Weights of a small mixture-of-experts language model, trained from scratch on English Wikipedia.
Experts: 32 squared leaky ReLU neurons an expert, 8 picks a token.
Below are experts of layer 5 (counted from 0) of a mixture-of-experts language model. Rows are named router (the router's row for the expert), up (a neuron's input weights, with its number), down (a neuron's output weights, with its number) and show model dimensions 192-239. Each number is 50 + 10 x the weight over its row's rms, rounded and kept within 0 to 99.
After each expert's rows: a language model's description of what the expert responds to. This comes from a sample of Wikipedia text that the model never trained on.

# expert 41
router:46 39 45 43 60 63 55 51 45 49 51 49 47 58 36 51 52 39 53 56 43 40 34 60 51 55 55 43 45 44 46 62 42 45 39 55 34 46 58 31 40 52 73 43 52 33 45 56
up0:40 33 40 63 68 63 44 46 42 27 54 45 64 52 37 31 58 41 41 47 50 50 36 62 34 52 41 41 42 53 66 50 36 56 56 49 65 55 23 36 63 44 45 56 43 54 67 58
down0:50 53 41 46 49 42 45 61 47 44 67 61 65 70 57 38 55 58 27 75 42 31 36 65 44 43 45 46 37 34 55 55 69 46 48 39 58 49 39 40 68 48 62 40 55 53 61 54
up1:59 63 66 52 45 35 42 49 46 58 46 60 33 49 38 70 52 38 34 48 53 44 36 38 55 60 61 51 56 48 38 42 53 42 43 45 45 56 61 55 42 60 51 45 47 55 65 57
down1:35 36 49 62 61 54 39 55 43 58 52 47 46 60 46 47 49 58 50 49 38 43 54 66 57 43 44 42 27 51 63 43 54 41 64 46 46 55 53 33 77 46 49 29 67 62 62 57
up2:38 60 39 56 49 46 43 48 33 47 53 53 62 60 55 50 53 34 64 43 76 53 52 27 39 57 70 41 40 60 59 34 36 57 64 48 46 42 49 51 54 44 57 57 60 62 47 36
down2:34 46 46 47 60 57 56 42 47 59 45 42 44 39 64 57 58 47 41 45 43 60 61 63 50 49 43 46 20 43 37 36 47 42 65 46 44 57 47 52 55 45 63 51 59 53 73 14
up3:44 55 62 43 50 47 60 67 51 67 34 48 65 74 50 35 49 49 48 52 54 53 47 34 51 48 32 49 74 57 45 34 48 42 49 51 66 56 35 37 43 53 50 45 39 39 17 39
down3:60 47 49 46 53 46 65 54 76 49 37 59 59 52 33 44 50 50 51 46 46 34 50 43 57 46 46 68 58 42 46 56 48 41 33 56 59 53 51 46 49 54 42 37 51 53 38 55
up4:57 60 55 32 58 52 32 52 61 53 59 37 48 62 44 44 47 50 58 41 63 56 41 53 51 61 49 39 52 55 57 59 41 27 64 59 56 43 49 45 52 58 42 40 44 47 63 64
down4:62 51 51 70 44 38 46 41 49 49 51 49 44 47 30 48 63 41 57 50 53 58 27 54 34 37 55 53 54 37 55 45 38 56 35 76 54 44 27 46 30 61 59 52 41 44 58 35
It responds to: Capital letters or syllables starting surnames after a first name (Or-tega, D'Ag-ostino), and digits or percentages in election and sports tables.

# expert 22
router:48 47 59 44 64 55 39 65 36 58 50 42 51 46 41 39 42 34 50 50 47 47 27 66 66 45 52 40 51 57 44 55 53 55 43 63 34 40 61 52 39 62 44 38 60 66 40 43
up0:39 61 51 69 57 46 69 42 50 31 28 37 53 28 60 49 50 30 48 49 38 68 48 39 50 45 56 43 52 51 56 58 39 53 46 46 47 46 51 42 61 40 37 68 48 51 66 49
down0:56 47 37 37 67 49 52 52 45 45 41 60 65 38 47 41 37 61 54 46 46 48 37 45 50 36 48 52 58 49 43 41 67 40 58 53 44 52 65 49 68 52 59 43 43 27 45 68
up1:74 60 46 57 54 48 51 46 53 46 45 43 68 45 52 45 67 64 58 69 39 47 37 41 52 49 47 45 42 35 55 60 59 39 52 47 37 57 56 42 62 51 45 55 35 35 49 71
down1:22 39 47 41 34 59 40 37 39 47 68 61 61 66 40 44 63 55 36 46 44 34 56 58 45 46 51 44 54 42 51 51 61 39 66 57 58 45 46 36 47 48 48 65 62 48 41 42
up2:28 60 50 49 35 30 35 66 65 67 36 54 71 39 71 49 33 51 53 49 41 38 43 49 55 44 47 59 55 73 59 47 60 62 41 58 67 67 55 61 45 48 43 58 41 48 56 52
down2:51 54 50 50 44 34 41 51 65 42 39 56 51 33 38 42 28 56 60 41 51 39 40 53 49 40 41 35 52 56 41 44 54 74 33 69 50 42 72 61 46 42 49 43 50 65 40 53
up3:57 66 50 67 47 51 44 55 42 45 36 37 43 44 47 67 45 48 48 61 54 51 47 64 48 51 54 50 44 60 45 62 49 52 58 43 50 60 63 53 60 48 64 79 66 55 72 46
down3:54 47 54 58 71 53 52 58 51 43 67 43 61 49 52 57 62 36 60 52 60 32 51 45 60 41 64 58 52 54 49 37 54 44 41 30 51 46 51 47 44 56 46 63 54 52 38 65
up4:48 45 43 40 40 57 62 29 52 40 51 54 47 65 48 49 46 44 72 48 47 49 47 55 46 48 54 60 73 48 70 47 33 42 48 45 45 71 45 59 59 66 37 63 42 43 20 40
down4:57 57 53 51 61 62 49 55 47 59 62 41 53 56 52 36 54 39 28 48 55 46 61 52 59 49 64 56 43 58 46 50 40 47 45 64 47 38 70 54 57 30 47 59 44 47 48 57
It responds to: Common verbs and quantity words in prose, such as make, wrote, plays, means, many, several, often after to or he.

# expert 46
router:46 49 67 41 63 45 48 53 41 45 56 47 58 42 30 40 64 51 57 42 47 44 42 52 58 42 54 54 46 38 57 73 47 26 46 62 37 42 50 43 38 64 44 56 76 66 66 50
up0:51 41 51 61 44 54 52 41 47 47 59 52 43 61 50 28 51 35 47 26 63 56 47 52 34 52 48 40 41 57 50 57 58 51 42 62 50 48 49 43 46 38 47 58 56 42 49 53
down0:42 50 42 62 27 51 58 52 41 61 38 38 58 52 40 43 34 42 47 56 46 34 58 46 66 45 48 30 40 45 43 46 56 36 36 31 56 31 72 42 53 43 51 47 79 64 52 62
up1:63 56 33 60 43 63 53 38 48 49 52 66 47 52 52 36 49 56 58 47 54 60 42 56 58 54 41 55 52 56 56 49 50 45 55 41 43 68 62 55 45 66 41 28 41 44 53 56
down1:49 64 30 47 55 48 45 64 53 31 60 44 64 48 74 73 58 59 57 49 68 43 33 36 58 44 53 54 28 45 50 48 38 64 64 53 46 28 59 33 38 45 53 44 32 42 50 44
up2:58 53 47 52 46 47 47 55 58 57 45 57 41 67 47 43 60 41 39 32 53 28 64 39 70 53 63 40 44 67 60 44 42 50 38 42 42 40 52 38 46 57 53 52 62 43 53 41
down2:56 54 60 48 52 51 43 39 42 28 41 37 46 49 38 42 67 58 33 48 41 57 54 78 45 23 35 49 37 70 54 62 42 64 55 56 57 57 50 49 33 49 57 49 43 41 55 50
up3:54 41 60 37 68 50 51 52 56 52 50 58 51 63 52 63 70 33 35 76 63 44 53 39 49 69 55 44 56 49 65 68 38 44 71 57 42 60 63 29 41 51 52 54 42 44 41 54
down3:47 40 55 52 43 49 59 63 32 58 35 55 56 40 68 63 60 55 61 62 73 65 60 50 73 50 32 45 41 50 67 50 44 38 35 60 46 60 53 53 45 41 55 44 59 43 36 41
up4:30 65 54 41 46 35 45 46 40 58 52 55 53 48 58 63 66 41 40 51 35 39 40 46 40 60 59 67 65 56 52 48 48 62 52 52 48 59 61 58 53 61 50 76 52 67 30 39
down4:51 51 26 46 66 61 39 31 53 58 63 49 46 35 30 47 49 50 53 55 51 38 56 38 50 31 44 47 55 54 54 54 47 43 54 37 44 45 59 40 33 54 43 58 60 48 70 60
It responds to: Final word pieces of personal names followed by commas or pipes in lists and tables, plus He, born, graduated in biographies.

# expert 37
router:39 42 52 42 69 43 50 41 46 51 59 42 64 58 38 34 57 49 51 41 48 53 28 59 66 52 46 51 53 50 47 59 44 37 51 61 42 43 52 39 37 53 45 45 50 61 53 49
up0:39 57 45 36 51 67 51 46 64 42 52 50 50 42 61 57 63 69 47 61 49 51 38 60 55 49 46 63 60 47 39 36 71 43 45 43 42 56 44 47 43 47 52 57 64 56 34 53
down0:40 38 54 44 42 54 48 53 50 41 47 69 30 39 48 70 53 34 53 59 47 65 35 49 43 56 48 53 43 42 60 52 66 62 42 44 61 46 50 33 41 62 65 38 61 60 61 61
up1:44 53 45 50 43 59 68 58 54 54 38 55 37 66 56 34 37 51 70 39 50 48 54 43 37 67 68 60 59 61 36 44 55 48 46 45 57 49 45 65 55 61 39 39 56 52 49 46
down1:36 43 43 51 57 42 68 46 67 26 43 42 69 37 56 35 49 49 28 45 59 54 44 55 45 53 38 73 39 31 43 52 57 53 62 57 54 48 49 57 48 35 52 45 68 57 44 42
up2:62 68 46 38 39 47 63 51 45 70 45 46 48 69 62 55 56 48 62 37 61 50 49 42 37 41 70 76 58 51 33 54 53 47 35 62 55 69 31 49 60 75 52 31 48 45 49 46
down2:50 40 48 47 58 28 52 45 64 55 35 48 47 51 50 58 60 57 46 54 60 49 48 57 41 50 72 53 41 44 68 44 36 70 64 49 43 40 51 59 46 65 49 43 57 52 52 55
up3:54 69 54 61 54 45 59 49 30 47 53 64 57 38 60 28 61 44 47 48 53 49 63 44 47 53 51 45 51 55 73 46 64 51 43 43 69 53 51 53 53 36 52 76 54 49 32 56
down3:57 39 52 52 54 43 65 61 43 40 65 40 54 40 56 45 59 65 56 36 32 47 81 45 60 51 39 58 62 51 55 32 50 46 51 64 52 69 59 36 53 64 47 66 48 59 42 50
up4:45 37 32 51 55 51 42 53 37 49 55 51 65 56 58 48 40 52 56 42 48 47 56 35 59 33 53 40 53 48 41 55 54 63 32 46 46 71 58 61 50 71 63 44 45 50 52 68
down4:44 43 44 45 54 50 23 41 49 43 47 49 36 47 43 61 62 48 44 44 52 52 34 39 52 52 62 30 58 44 47 55 37 39 54 58 40 48 56 55 27 67 44 73 54 37 48 59
It responds to: List hyphens and single capital letters starting names, plus infobox and track-list field words like Total length, Preceded, Nominated.

# expert 19
router:42 60 49 45 63 59 44 58 45 56 80 45 47 41 41 47 50 44 47 61 53 45 30 61 49 50 62 52 35 53 46 61 58 45 49 54 40 37 62 40 33 57 60 40 63 48 52 61
up0:54 49 65 53 67 58 51 54 53 45 69 51 47 41 33 43 43 51 47 50 50 60 54 61 56 66 46 51 52 46 45 56 47 52 48 59 67 46 55 53 67 68 52 56 42 60 58 46
down0:71 50 59 39 47 29 56 27 48 68 51 67 38 40 37 60 58 47 41 67 46 68 55 42 59 44 55 52 52 53 44 42 41 45 41 54 45 47 26 56 53 47 47 52 54 51 51 55
up1:46 77 40 32 57 31 33 43 45 57 55 55 50 56 61 37 39 46 56 61 63 61 44 47 60 40 64 46 61 61 57 49 41 56 36 36 50 60 64 56 52 71 24 54 52 43 52 53
down1:42 55 50 58 49 62 35 42 40 52 32 44 44 54 58 60 57 43 36 52 45 49 41 56 51 44 56 34 49 39 54 43 29 43 63 46 48 51 28 46 77 43 64 58 46 47 52 56
up2:41 61 48 66 42 52 58 75 48 47 53 46 38 62 34 56 45 31 48 61 56 43 38 48 54 36 72 55 48 61 46 56 51 40 61 52 43 51 53 49 47 63 40 53 45 44 47 50
down2:53 44 68 45 40 55 59 42 40 38 55 53 53 60 55 68 44 59 46 44 53 55 47 63 60 64 47 59 48 48 47 42 51 54 49 60 49 55 63 52 70 49 62 49 31 45 32 71
up3:38 47 34 53 53 53 34 45 54 39 57 62 32 44 53 42 47 44 43 33 57 65 44 59 62 50 44 71 62 57 56 36 45 58 61 49 57 46 46 47 45 46 47 57 71 40 40 63
down3:42 54 60 56 38 39 56 64 52 57 42 50 47 57 33 71 42 65 48 52 29 43 66 59 44 43 65 66 45 49 52 50 31 59 45 44 51 42 48 37 58 57 52 45 54 63 56 54
up4:53 49 56 50 43 54 53 47 45 52 54 34 63 41 61 43 60 40 56 62 73 59 40 58 44 51 62 54 62 42 62 59 57 58 56 38 72 64 47 30 44 53 43 61 67 52 73 52
down4:75 55 50 37 55 63 62 62 54 33 64 49 43 55 43 55 42 54 43 43 48 71 51 45 76 55 42 38 64 60 61 56 43 43 48 51 31 53 50 63 38 58 37 48 73 49 50 46
It responds to: Verbs like make, could, find, designed after to or who; also month names and title words in article headings.

# expert 24
router:47 52 38 52 62 67 42 62 43 44 74 54 54 42 43 54 47 44 54 58 53 52 36 61 52 47 45 53 47 39 45 56 57 40 54 58 36 34 60 44 22 57 55 47 63 43 50 40
up0:41 53 47 45 49 36 34 37 68 54 49 52 47 54 44 57 51 32 44 43 32 43 71 49 82 44 42 35 51 42 52 40 43 47 44 53 60 37 48 36 46 32 65 54 62 47 52 31
down0:65 53 56 46 44 50 36 52 21 42 64 66 60 48 43 36 60 47 69 46 33 52 50 52 27 40 63 40 59 49 45 51 67 62 51 20 44 67 40 68 47 59 48 45 54 50 37 52
up1:50 55 39 49 46 34 36 41 55 40 57 54 57 38 53 52 51 64 55 63 47 44 64 57 55 52 39 58 61 62 53 55 53 49 55 37 60 55 43 47 48 53 34 58 57 37 55 48
down1:56 46 39 64 58 51 36 37 56 31 56 50 58 68 36 37 61 64 44 49 70 66 50 33 44 52 51 37 43 48 65 49 31 50 54 56 53 59 62 41 55 21 31 57 43 55 69 43
up2:47 73 67 41 61 44 46 74 48 62 47 67 61 57 55 52 57 52 58 62 31 48 45 59 63 47 37 46 42 58 37 44 53 61 46 60 50 58 49 62 30 60 67 59 52 65 38 54
down2:54 49 68 52 55 74 55 26 63 47 28 44 53 42 60 60 42 40 53 56 54 48 56 75 61 48 61 56 41 48 61 42 50 48 44 68 53 45 58 60 59 46 57 41 46 27 50 44
up3:57 62 43 46 35 54 56 71 45 57 47 38 38 45 56 43 35 27 57 56 62 51 58 56 59 49 45 57 75 53 44 58 44 45 50 56 45 66 42 50 48 60 54 50 68 58 40 41
down3:41 49 32 56 54 57 52 55 42 50 42 52 48 45 42 35 64 54 42 57 48 45 39 36 50 67 60 51 58 57 56 51 34 55 58 56 61 36 44 37 57 54 56 40 47 58 35 50
up4:45 56 46 50 43 51 55 44 57 41 60 62 40 50 55 51 49 52 48 42 55 35 49 67 39 54 48 46 64 42 51 54 74 33 65 51 49 51 62 52 52 56 44 49 42 35 46 57
down4:36 32 57 53 47 51 43 42 49 43 47 63 61 64 27 57 43 52 68 52 49 52 49 34 61 69 51 43 47 57 39 71 27 62 57 52 53 55 61 39 59 39 49 44 42 45 59 56
It responds to: Middle or final pieces of personal and proper names, such as Pinch-cliffe, B-ingham, Band-ai, and first names like Dick, Karl.

# expert 40
router:54 51 42 38 66 70 41 54 52 53 60 52 54 47 37 37 38 42 53 45 42 48 34 64 60 49 47 31 43 50 45 58 51 51 53 50 27 38 58 53 33 57 55 39 57 45 46 48
up0:42 48 40 40 42 65 35 49 43 39 58 48 57 49 59 59 43 44 67 57 46 40 55 46 59 50 49 39 63 69 48 38 54 52 47 46 46 59 56 55 57 64 56 55 52 57 42 49
down0:43 62 55 47 51 80 43 44 51 33 55 46 50 75 45 49 43 55 18 30 49 51 41 40 39 59 39 59 58 59 37 62 49 43 39 54 56 46 48 59 52 48 54 57 57 57 43 75
up1:46 51 49 45 56 19 64 38 44 54 58 44 38 39 51 50 54 61 44 44 47 50 54 38 58 46 60 82 48 48 74 57 48 33 46 51 51 37 50 45 53 54 49 44 58 39 40 45
down1:52 41 51 66 58 40 44 63 50 60 34 45 47 27 43 65 62 42 47 52 59 66 53 55 53 44 45 54 45 53 60 35 48 38 48 40 63 62 47 63 51 44 76 54 33 51 72 33
up2:58 52 47 42 53 37 41 46 66 48 67 47 62 47 55 51 61 36 54 41 54 58 56 73 36 40 57 44 34 53 52 44 50 59 56 65 49 69 59 44 33 56 29 61 54 34 56 49
down2:53 44 48 41 55 39 26 52 65 59 62 43 53 48 62 45 57 49 54 40 49 47 44 68 45 46 29 44 35 43 47 51 39 52 68 72 30 70 53 42 44 43 48 52 55 55 61 41
up3:57 48 39 65 60 51 47 48 47 48 54 68 38 45 50 54 44 58 60 68 38 46 42 54 46 56 72 68 68 54 39 62 64 61 45 35 51 62 62 57 47 51 63 40 52 42 60 53
down3:59 61 52 37 46 61 59 46 63 36 46 44 62 45 61 44 57 49 52 55 53 41 42 57 63 64 62 71 52 34 58 40 67 55 42 63 46 51 56 51 49 48 43 64 55 46 55 44
up4:67 47 47 58 51 45 44 46 48 41 60 55 42 39 49 38 62 33 36 45 29 49 47 58 52 56 63 63 51 49 59 39 39 61 44 64 47 55 50 71 48 46 44 54 49 45 76 44
down4:47 42 34 47 48 46 56 61 41 46 27 38 28 50 50 34 54 53 60 39 56 37 72 73 42 40 40 51 34 50 54 59 49 55 49 44 41 52 43 55 55 50 41 48 34 54 37 59
It responds to: Punctuation and quote marks around names and glosses, such as colons after Greek, slashes in pronunciations, opening quotes, or, word.

# expert 38
router:57 44 57 43 63 55 47 54 41 33 60 48 50 40 45 57 39 46 49 50 55 56 33 61 70 50 50 49 52 35 44 56 69 37 38 67 21 34 53 36 42 63 51 50 69 47 62 56
up0:57 46 72 50 42 52 45 63 59 45 60 51 45 56 47 44 48 39 53 59 59 34 49 40 55 59 67 53 50 21 55 48 58 48 34 46 41 43 45 35 50 58 63 43 53 65 48 46
down0:54 46 64 38 58 57 37 71 57 37 59 53 61 60 48 53 47 56 55 66 49 58 53 49 65 50 42 56 55 45 56 58 46 31 42 50 46 57 51 55 39 64 49 50 61 72 28 63
up1:59 59 55 76 44 50 42 47 51 54 67 37 52 31 53 48 62 55 51 64 74 48 46 42 58 58 55 37 49 59 57 52 59 30 61 46 64 49 60 39 56 54 68 57 56 41 64 32
down1:39 40 66 54 50 46 52 39 33 40 54 47 61 50 47 40 55 58 58 41 45 46 55 66 65 49 46 61 43 47 68 63 64 50 67 42 68 54 47 57 53 63 57 61 66 61 49 45
up2:55 43 63 43 34 49 60 35 61 23 56 49 52 54 59 40 39 53 57 42 55 57 58 54 45 38 50 46 43 38 53 63 37 52 48 67 35 36 57 47 57 44 51 56 42 58 49 58
down2:48 52 43 44 54 66 53 46 46 47 46 49 58 78 48 52 62 45 54 44 37 67 46 60 28 61 55 47 47 42 40 58 44 61 52 37 50 57 51 63 54 56 29 37 55 45 49 44
up3:46 37 56 50 50 55 55 53 55 54 46 37 38 57 44 52 46 56 63 42 40 43 46 38 32 57 64 63 25 51 38 68 46 48 58 58 49 45 44 63 51 46 43 62 64 45 61 49
down3:52 52 53 44 55 49 43 51 48 42 63 39 42 52 45 55 26 72 22 53 38 53 63 47 36 58 43 54 49 57 43 59 53 69 42 51 48 31 51 46 39 42 36 64 58 45 59 44
up4:39 38 50 30 41 43 46 52 49 59 37 68 49 63 51 63 57 52 58 60 53 55 47 62 34 48 52 51 39 54 36 64 30 47 62 50 54 62 58 48 38 55 39 64 41 58 66 45
down4:31 57 38 40 67 40 74 49 30 44 42 36 56 52 38 44 40 46 39 43 54 44 53 49 59 54 37 58 50 71 54 41 56 40 49 53 47 39 58 43 42 41 47 59 63 47 58 48
It responds to: The conjunctions and and or joining phrases or clauses mid-sentence, plus who and table separator rows like |---|---|.

# expert 61
router:31 49 45 42 56 57 56 64 54 43 55 47 42 62 34 47 48 53 43 51 38 39 30 58 45 62 50 35 46 45 32 69 64 52 48 56 41 37 49 43 29 56 55 58 48 47 56 47
up0:52 66 48 34 61 64 50 50 64 51 65 45 56 48 38 44 44 37 52 59 43 45 42 46 44 56 52 61 59 49 36 51 30 52 52 54 77 53 65 37 59 58 49 58 45 62 51 44
down0:52 51 65 51 79 56 30 44 53 47 45 35 29 59 52 61 44 42 52 56 58 42 56 58 37 55 62 41 37 43 61 67 35 35 34 62 56 50 71 53 57 42 51 76 42 54 57 63
up1:50 65 54 48 46 61 45 39 48 37 50 41 44 48 49 39 60 60 36 30 44 42 43 55 67 52 69 61 60 39 49 42 50 60 52 66 37 59 64 44 48 59 65 51 58 45 55 49
down1:60 54 49 52 40 49 55 65 48 40 50 62 60 38 45 48 61 48 51 53 66 42 48 58 38 50 44 40 45 33 61 57 44 62 58 54 34 62 50 52 52 36 78 38 64 57 27 67
up2:31 47 40 49 45 38 48 40 59 60 49 53 49 40 48 37 59 32 55 58 54 61 45 28 54 69 65 49 46 37 67 55 49 46 51 41 49 47 63 51 48 63 44 49 49 57 45 60
down2:62 50 44 57 36 57 67 42 56 48 55 60 39 49 57 38 34 55 57 27 53 33 43 57 46 63 34 55 36 51 47 54 57 57 63 44 63 39 54 48 50 61 46 76 54 41 49 61
up3:70 46 49 51 38 45 45 44 44 64 48 59 52 76 41 55 67 48 49 49 49 37 42 52 58 62 65 47 32 61 43 53 46 48 52 60 42 37 47 43 36 49 42 56 60 53 57 49
down3:68 45 43 59 47 52 47 40 58 51 45 68 39 60 56 60 47 41 45 49 35 51 42 60 59 48 36 62 43 35 66 50 54 71 51 57 61 60 47 55 55 24 54 44 44 62 58 50
up4:49 32 52 57 36 44 50 30 51 61 53 63 52 73 57 52 61 57 34 42 53 65 46 46 47 51 55 68 48 57 60 72 32 54 57 57 44 53 58 34 46 36 57 64 55 36 55 72
down4:69 62 32 60 48 41 49 42 52 42 58 60 64 48 48 60 57 51 50 58 60 32 61 66 67 58 56 31 49 45 44 35 38 42 47 46 32 48 33 34 56 68 57 62 64 46 40 60
It responds to: Infobox labels such as Place of birth:, Born:, Died:, Location:, Country:, and astronomy terms like JPL, Socorro.

# expert 31
router:45 52 47 40 59 66 47 69 61 44 58 38 47 50 36 50 41 51 47 36 33 51 35 54 62 62 43 48 49 51 59 51 60 50 45 64 35 35 53 52 50 55 42 58 63 63 46 53
up0:49 46 61 40 57 47 61 35 56 53 44 66 57 49 55 52 57 48 37 32 46 63 33 33 40 45 63 60 57 46 62 48 40 40 36 63 55 49 59 51 44 58 51 57 36 39 52 52
down0:64 56 62 45 62 52 50 41 32 34 76 57 27 46 44 55 56 56 47 63 70 47 50 76 62 53 57 53 64 59 34 29 42 35 57 61 41 57 60 45 54 65 41 78 59 43 65 46
up1:55 53 57 48 54 43 47 34 57 57 51 57 33 58 56 36 42 49 69 33 42 45 43 28 29 44 63 50 44 53 72 61 45 56 56 59 44 62 33 47 46 65 51 43 41 49 51 71
down1:53 49 48 39 36 52 48 55 40 49 36 49 54 46 44 51 46 38 43 66 54 77 08 39 47 71 44 45 46 38 52 62 43 53 30 44 50 37 53 49 41 57 59 50 46 46 48 60
up2:59 54 36 50 39 50 34 63 41 52 47 44 60 56 40 39 41 59 60 51 62 34 62 52 43 54 56 51 45 70 51 40 57 48 57 53 46 33 69 58 43 46 68 44 35 47 59 54
down2:49 65 38 57 47 72 50 39 49 39 53 38 25 63 44 29 61 57 48 39 46 53 61 46 34 62 59 56 63 43 70 44 48 54 47 47 57 61 51 63 35 51 65 55 58 41 51 56
up3:62 41 56 73 36 52 50 45 53 41 61 62 35 67 53 51 42 59 42 42 52 52 49 37 54 59 57 53 28 52 49 56 50 60 59 41 46 51 65 50 40 50 70 57 36 46 59 62
down3:53 58 25 48 57 66 45 65 36 52 64 37 56 49 51 54 38 49 58 67 49 36 39 58 37 46 56 65 41 70 43 35 62 52 61 47 68 46 59 58 57 47 51 39 52 42 42 51
up4:54 45 35 50 51 63 58 46 58 42 48 53 60 36 44 58 35 56 28 45 38 55 35 38 50 51 49 62 52 65 68 71 50 48 56 63 53 39 52 42 57 45 44 70 47 63 61 54
down4:46 39 49 57 54 57 49 40 43 59 62 54 53 50 51 47 52 47 62 56 41 33 34 54 44 48 40 47 68 46 32 45 56 38 51 43 37 48 60 45 59 47 43 43 54 56 47 29
It responds to: Verbs like said, asked, gave, scored after he, and pipes or & between writer and director names in episode tables.

# expert 14
router:48 58 43 36 68 51 51 56 55 39 60 39 54 46 42 50 30 38 43 42 41 55 49 63 58 38 51 48 54 44 53 47 39 46 50 68 37 36 47 39 29 55 61 51 57 60 45 58
up0:41 57 34 48 61 50 45 46 44 32 50 47 74 55 62 44 55 44 30 41 47 47 65 38 48 60 57 56 53 55 41 43 47 42 61 64 46 58 61 41 52 59 62 44 63 51 45 41
down0:51 64 50 64 27 62 63 49 55 43 63 50 51 60 52 42 39 50 62 33 49 49 48 60 52 47 48 48 43 46 46 51 54 42 51 57 53 41 46 44 40 26 61 49 54 42 73 62
up1:57 49 53 46 60 57 50 55 49 40 46 46 48 51 73 40 62 60 48 50 44 59 47 55 52 56 72 58 53 47 56 44 45 66 37 48 44 53 51 50 43 60 43 51 45 49 56 52
down1:22 53 43 49 45 49 55 53 56 55 43 60 45 56 46 37 52 55 54 42 50 61 63 32 29 44 61 59 45 32 53 34 59 61 52 36 65 34 52 69 61 51 54 65 76 33 44 59
up2:28 69 41 49 55 44 59 58 45 45 48 47 59 49 65 50 37 41 34 39 57 51 51 50 37 45 49 46 47 51 30 44 36 46 50 49 76 63 26 49 61 53 51 43 65 53 54 42
down2:50 45 45 52 43 41 37 55 56 49 35 44 50 37 54 50 51 57 71 71 55 46 39 56 56 29 43 32 60 38 45 43 38 54 70 53 50 39 51 43 47 35 48 35 36 50 49 66
up3:50 48 50 28 69 40 50 50 46 49 39 65 50 49 54 58 47 42 58 53 50 44 34 61 54 64 77 43 48 54 60 41 36 46 55 46 36 48 45 40 56 50 56 56 45 35 58 58
down3:44 55 53 55 65 49 50 50 51 56 67 56 48 53 30 54 40 40 48 51 57 38 53 61 45 52 50 55 43 62 38 45 54 61 50 52 49 74 51 48 41 71 41 58 51 45 37 48
up4:51 54 56 31 57 44 63 40 52 49 57 45 59 46 58 39 41 43 49 59 54 51 65 59 27 34 44 48 46 46 33 52 43 34 36 35 81 66 48 25 47 39 44 58 68 60 45 45
down4:65 34 37 51 52 49 53 38 54 56 52 31 35 59 44 47 60 69 46 46 55 50 52 34 66 46 57 41 50 34 66 53 31 63 67 52 40 53 50 66 43 32 57 48 38 55 60 63
It responds to: Pieces of work titles, award names and name endings in filmography and exhibition tables, such as Love in Bombay, Awards for, light novel.

# expert 16
router:51 44 52 34 63 58 50 50 58 43 68 48 46 49 35 41 43 40 56 38 45 38 45 59 60 51 50 48 50 50 38 45 56 47 52 71 37 44 52 45 33 58 57 48 56 51 54 54
up0:37 36 59 49 48 40 52 45 41 46 33 70 60 73 51 53 53 33 60 44 46 50 52 52 49 59 36 43 64 58 35 44 43 60 41 43 40 71 39 57 66 52 62 42 41 50 39 42
down0:60 58 41 34 61 51 54 62 36 54 59 66 53 50 57 48 42 42 57 43 30 61 39 49 50 69 41 55 81 50 45 53 34 48 59 74 43 35 62 57 51 69 63 28 54 37 50 51
up1:41 77 24 35 49 48 50 50 55 45 39 58 61 51 63 44 58 47 41 54 67 35 54 38 50 52 51 64 46 61 29 43 47 33 50 47 45 52 58 59 56 55 38 61 45 35 60 45
down1:50 66 42 63 45 45 54 47 55 52 57 36 49 45 58 26 58 30 50 62 50 63 42 69 44 51 55 68 29 45 43 53 47 33 50 32 53 41 52 68 36 48 47 66 71 47 61 55
up2:31 40 63 48 53 50 44 68 45 57 53 55 30 45 52 52 64 52 82 42 50 60 59 50 56 51 43 70 70 52 48 59 52 56 69 50 42 49 35 53 34 43 49 53 25 59 39 40
down2:42 41 38 45 38 57 59 48 49 32 49 54 58 41 36 53 64 63 44 54 53 80 41 60 64 54 45 59 55 52 51 57 61 32 45 54 47 42 41 52 53 41 45 62 48 32 43 36
up3:32 58 49 39 50 52 58 39 73 67 47 48 62 53 48 54 37 50 37 53 56 37 58 58 58 77 51 49 64 53 41 54 41 47 52 40 32 51 43 33 64 51 75 56 32 41 50 64
down3:50 43 56 45 57 61 60 54 54 47 49 62 48 46 68 52 49 35 26 55 39 59 74 52 53 47 46 48 53 46 55 59 67 44 37 54 37 45 46 49 44 53 46 57 49 29 61 73
up4:51 30 46 40 47 56 62 50 52 43 46 40 49 30 56 50 46 54 66 39 60 59 46 53 59 44 42 44 46 55 44 65 59 43 55 33 72 60 53 43 66 66 38 51 42 56 34 42
down4:27 42 51 65 34 65 41 51 63 51 58 74 55 41 59 46 36 50 46 44 46 64 54 65 46 63 60 34 64 31 45 67 48 50 41 37 37 36 49 36 64 52 44 27 32 55 40 59
It responds to: Past-tense action verbs after he, was or to in biographies and sports, such as played, scored, killed, win; also table pipes.